python train.py --n_layer=13 --d_model=192 --n_experts=32 --experts_per_token=4 --d_expert=64 --d_shared_expert=0 --activation="reglu" --moe_layers=[0, 1, 2, 3, 4, 5, 6, 7, 8, 9, 10, 11, 12] --router_score="sigmoid" --normalize_top_k=true --routed_scale=2.5 --balance_loss=0.000114 --balance_bias=true --init_std_router=0.0289 --lr_router=0.00098 --vocab_size=4096 --norm="rmsnorm" --norm_eps=1e-06 --tie_embeddings="early" --optimizer="muon_variant" --lr=0.00944 --beta1=0.9 --batch_tokens=[65536, 131072, 262144] --seq_len=512 --train_tokens=508900000 --steps=4078 --dataset="wikipedia_en"
Below are experts of layer 6 (counted from 0) of a mixture-of-experts language model. Rows are named router (the router's row for the expert) and show model dimensions 0-191. Each number is 128 + 24 x the weight over its row's rms, rounded and kept within 0 to 255. Numbers have three digits each.
After each expert's rows: "comes after" lists some tokens at least twice as common just before its tokens as in all text; "mostly gets" lists some tokens that are sent to it at least half of the time. This comes from a sample of Wikipedia text that the model never trained on. Tokens count by the router's weight.

# expert 1
router:175108091133138057163137081144097147126112124099153131149120130157139127087150139151084103129135112152112122171139127170151130167189142096126100150117090166110135120138123120131166104101095119121112106143148145109145166152131126145144155140180129135202130097152116114143082114118141112103136125173145157140134085116122129151158151094131138127137144098129108125143158124096101158107125170126161107152105140140113134153149144113104110101129093138074131141111134112086172124108100114144131090098170145105156142126144098135177132132147130132141125129104118172126120142105132154126
comes after: " the", " a", ":", " of", "-", " and"
mostly gets: " M", " V", " An", " v", " Ab", " ab"

# expert 16
router:194097084140118095153174149135153155122093166133128147118106129152159155098113096143120128130078167174120127146114127135134121129165129107107153098135107144163102109117111067120197140156115081132105122140142139090113126143150120135122130111162139160111131120137114116138106142100115126125118135150153136151115089148119126187125114140091126106128128127145116115150141125115127160139152125136191105097111131126116129120121150122083113140128119160120131150118122104126124210175105116107145144062128120137124159138129119116098077136140141104093144119153118093139143193103109118133
comes after: " ", "19", "20", "|", ".", " in"
mostly gets: ".\n\n", " where", "In", " until", " [", ".\"\n\n"

# expert 24
router:187105109153147075188145088160117151113109123091169129126129142117127122118155131149126112125115098152155139161116107157119124127128131116136131157138107122099127113140117137105168175134125088129103142120160171115135190075144104127132118069137140124147130134142128106137077098140154100118157131157111131151159078156120139145169119113127140144159122148130121114127155163118168159100094084131135145121079156119125124120154127076107124143098132121112155137153109115131120112131109097095120117101176143119164156165136084152139095120124157093160126119114126136125143172098162169144
comes after: " |", ",", ":", "-", " of", " C"
mostly gets: " K", " Z", " J", " Har", " Ma", " Br"

# expert 8
router:172068053133089056103124111098068154130135116116145137118169118155128148107147127093107104149146096103146123172093116134115144145126140102148157140118101140104121110151119119132175133131131130108138117143109114121151143116121119108104079139178143119174112136156150147108094126133116132110118137115132139155122073149148152176139093104091135142146138143094129095140145155131125112109098133129140125118121112151139146152171138132077119143102135173087130128154141115122094161113133132143111109116106136108123112144107112142159091115179101121133139141113178143111088194119138127147
comes after: " the", " a", " The", "'s", "The", " b"
mostly gets: " inter", " dis", " man", " ref", " program", " conc"

# expert 25
router:133105112151134137183151100083088122088116163116142108147104116128151129077115143164099155136132125141123138160123106197122118131115107131139115118101107110163106161148086106092162139154127126090127139115163094149065128069160125155114089136154156157153137122093104135136108131147121133082112134149107163150092121125190109138122121144150096063122123106111127133142120160108140136116081152145140123154121135117144108111126135127141119127122091109113129126127141110114136136144114122108123094120151181153132165159130112102156086111128161088125115076133105142121124164107169117146
comes after: " |", "0", "1", "%", " |\n", "2"
mostly gets: " |\n", "%;", "|---|---|---|---", "|---|---|---|---|\n", "|---|---|---|\n", " Sant"

# expert 6
router:163116102121079103149137099089116173100121168108143137114152148138137126095168140112115123174132123150144131129113128132078122156097131096137154126102134111123094155145096082112128111157069092142111077167136105140119156130139170152134103124165149168080105130153128118137122134105114111107112120117148147138065109153180119160127115108110156130129131156091131134139159152120164163123096102141144122119112154096138151145138159152081134124098119166114128148124115088104116128153087139115111106084102194121121125111108142152116124140180144125118131100141148100142098155157124136137
comes after: "19", "20", " the", "18", " The", " his"
mostly gets: " game", " season", ".\"", " series", " family", "ities"

# expert 10
router:158070111107167116173115113112077119107127083146105176160142113139120155109071104119142077115131148136126131117096114169138109137159119124087112167094105106126122144135111100108119129161147138120110083095137138103118157118133077149129130127153142134161120187117132128130150119138104087132153145154112131137111136141144132140139106137099136133137160153128135138152166164127199134077152159122196117147083135149094121101122099123101133130132084091103121145126116123138135170134123112125093094077133158111175139127140140099122100106118136153109146131165139105113108124116124129131
comes after: " of", " in", " to", " for", " on", " with"
mostly gets: " the", " The", " his", "The", " its", " of"

# expert 21
router:150089125168120074145151100105135179162138120106128137119120142133124168112142126119113154129119135145134134123155137164135141159095140103056128090117130156127095153145109138115173129179152113135118134115155114090128145130145125159119063151153109125111099145112131120129128114132157097121097110143071154104063082120162122126097124098131155124124151090125149142145167130132146141138158086168133127101141135146082116089152158150091142125123099128099111126132149073110097153124129108141111085113141123119148145098110154086190103142132150123106097150166131147127127154131126124132
comes after: " ", " |", ".", "–", ";", ":"
mostly gets: " two", " three", "0", "5", "6", " five"

# expert 26
router:199116096127136099157164109072093179136121146153124125119124104113128144080153130126141096125111155102149135136156138140122111147080103126137128108141111137119126107153105097140217122201154124114113122131157097111154115115143110126127108129145142133108169126120146112122150146097113102123141139168141104134090110168115118153148127140112119166138169111111094115117129104122119125133135100159154152122116121126103079129120144135083136109162105120096111125114149135131103162124097153147129119130134145109164144081127108080202160118157167109111132082171129125107126143144136143139
comes after: " |", "-", " ", "\n", "1", "0"
mostly gets: "′", "°", " km", "^{", "°N", "″N"

# expert 15
router:158098109139158137151133092113108130104129124113135149147152133136122127092092131106150109122080138113133120132156120147106125118108113150099112139099102145141098139112114074052173151145124111131110155083133130126094164124156094175114145095106131160131107159139125119145148103147107097108185156147124127108113145144172165127115130109111139084169170110136123126121137177091183152057123137118122152124074158126110118151138116126118117118107103103087102140145089109138112181147142135116090095128136181112146151150120102121122100099122150146138120141147126134118137170150124145147
comes after: " |\n", "\n", " of", "20", ")\n", " in"
mostly gets: " his", "The", " the", " their", " its", " The"

# expert 23
router:156104081135124118136134121093117210159154123124141113151161096160124143068151158151140115127129103096141118111155132136121123111094122151120115114141106100149110130151112112130168143160131083117122093122162114136127115109144142145159084134115154147115141133173069107143114092147132126149144134157112150133112059165168142118118142111116155113161142125091144101156129155145153127116115132172132133163134101155130144105114178102125147148111107137071128132119102132146114130131145123169134113087109127117197121113102125105135089108145134139082136104115157145144103154187122140122
comes after: " |", "\n", "20", "-", "–", ")\n"
mostly gets: " League", " Award", " ext", " Cup", " election", " JPL"

# expert 0
router:157085125125154129152123054128132134080093126152119124155140152104103122062138124126103108152128099116130137108149136137145115143120103182157129137137151142156129129138096105127189163147156148116087104116107133132084155076141110180132134109149158173122153174135168124093115085144149135127118148135113150096103128120179112133141111130077136131158133125133089140123140154113148149101131138176148131168140132124135127156097118137108112078129098154130115110084121103150129125126135099136127096067143161101167154131128091122107124106105119122131128103163127143103127136139129106082
comes after: " |\n", "|", ")", "\n", " is", " as"
mostly gets: " became", " was", " been", " Best", "|", " JPL"

# expert 27
router:121094100162117063127108134104126169104139134135152157151082114144143159108130103131118098119096133164147125146140125146120154152096150098075161144136143159133108120117096119146149079122130128112145107112116084089131124079156119137114094150143122149107089148119128087116115123100109118126139141124141170133049079124147098145123087119120117107113152095141122139138130130135178156151180102120151141114117151148132155078138119115074141132139106129102138151120132112078122137141119075111105143123114115112126157116130141090197112129129122144130101134179156131126107178123135127143
comes after: " ", "–", " (", "19", "°", "10"
mostly gets: " two", " three", "19", " four", " six", " million"

# expert 20
router:167110056115126106127131118139125159116117109081124133163093131104166153099195127101145141135074096140096100098100145158149146108181154129106108119135152138129116137148140132135181153200119090131129111124128123082121153143105132118090099091150106162151128149136142149139117153117118140124125116102120117145107064126123119149133155117114117112110113156118120125151122139103170153128108122130117122141126113067099134151125145165078154089133121137119147155133140099099117113104141132174148137112117138151149109133128125116098138056132125075115115102149154132143091157110145134114
comes after: ",", " to", " and", ".", " he", " that"
mostly gets: " they", " would", " who", " has", " They", " which"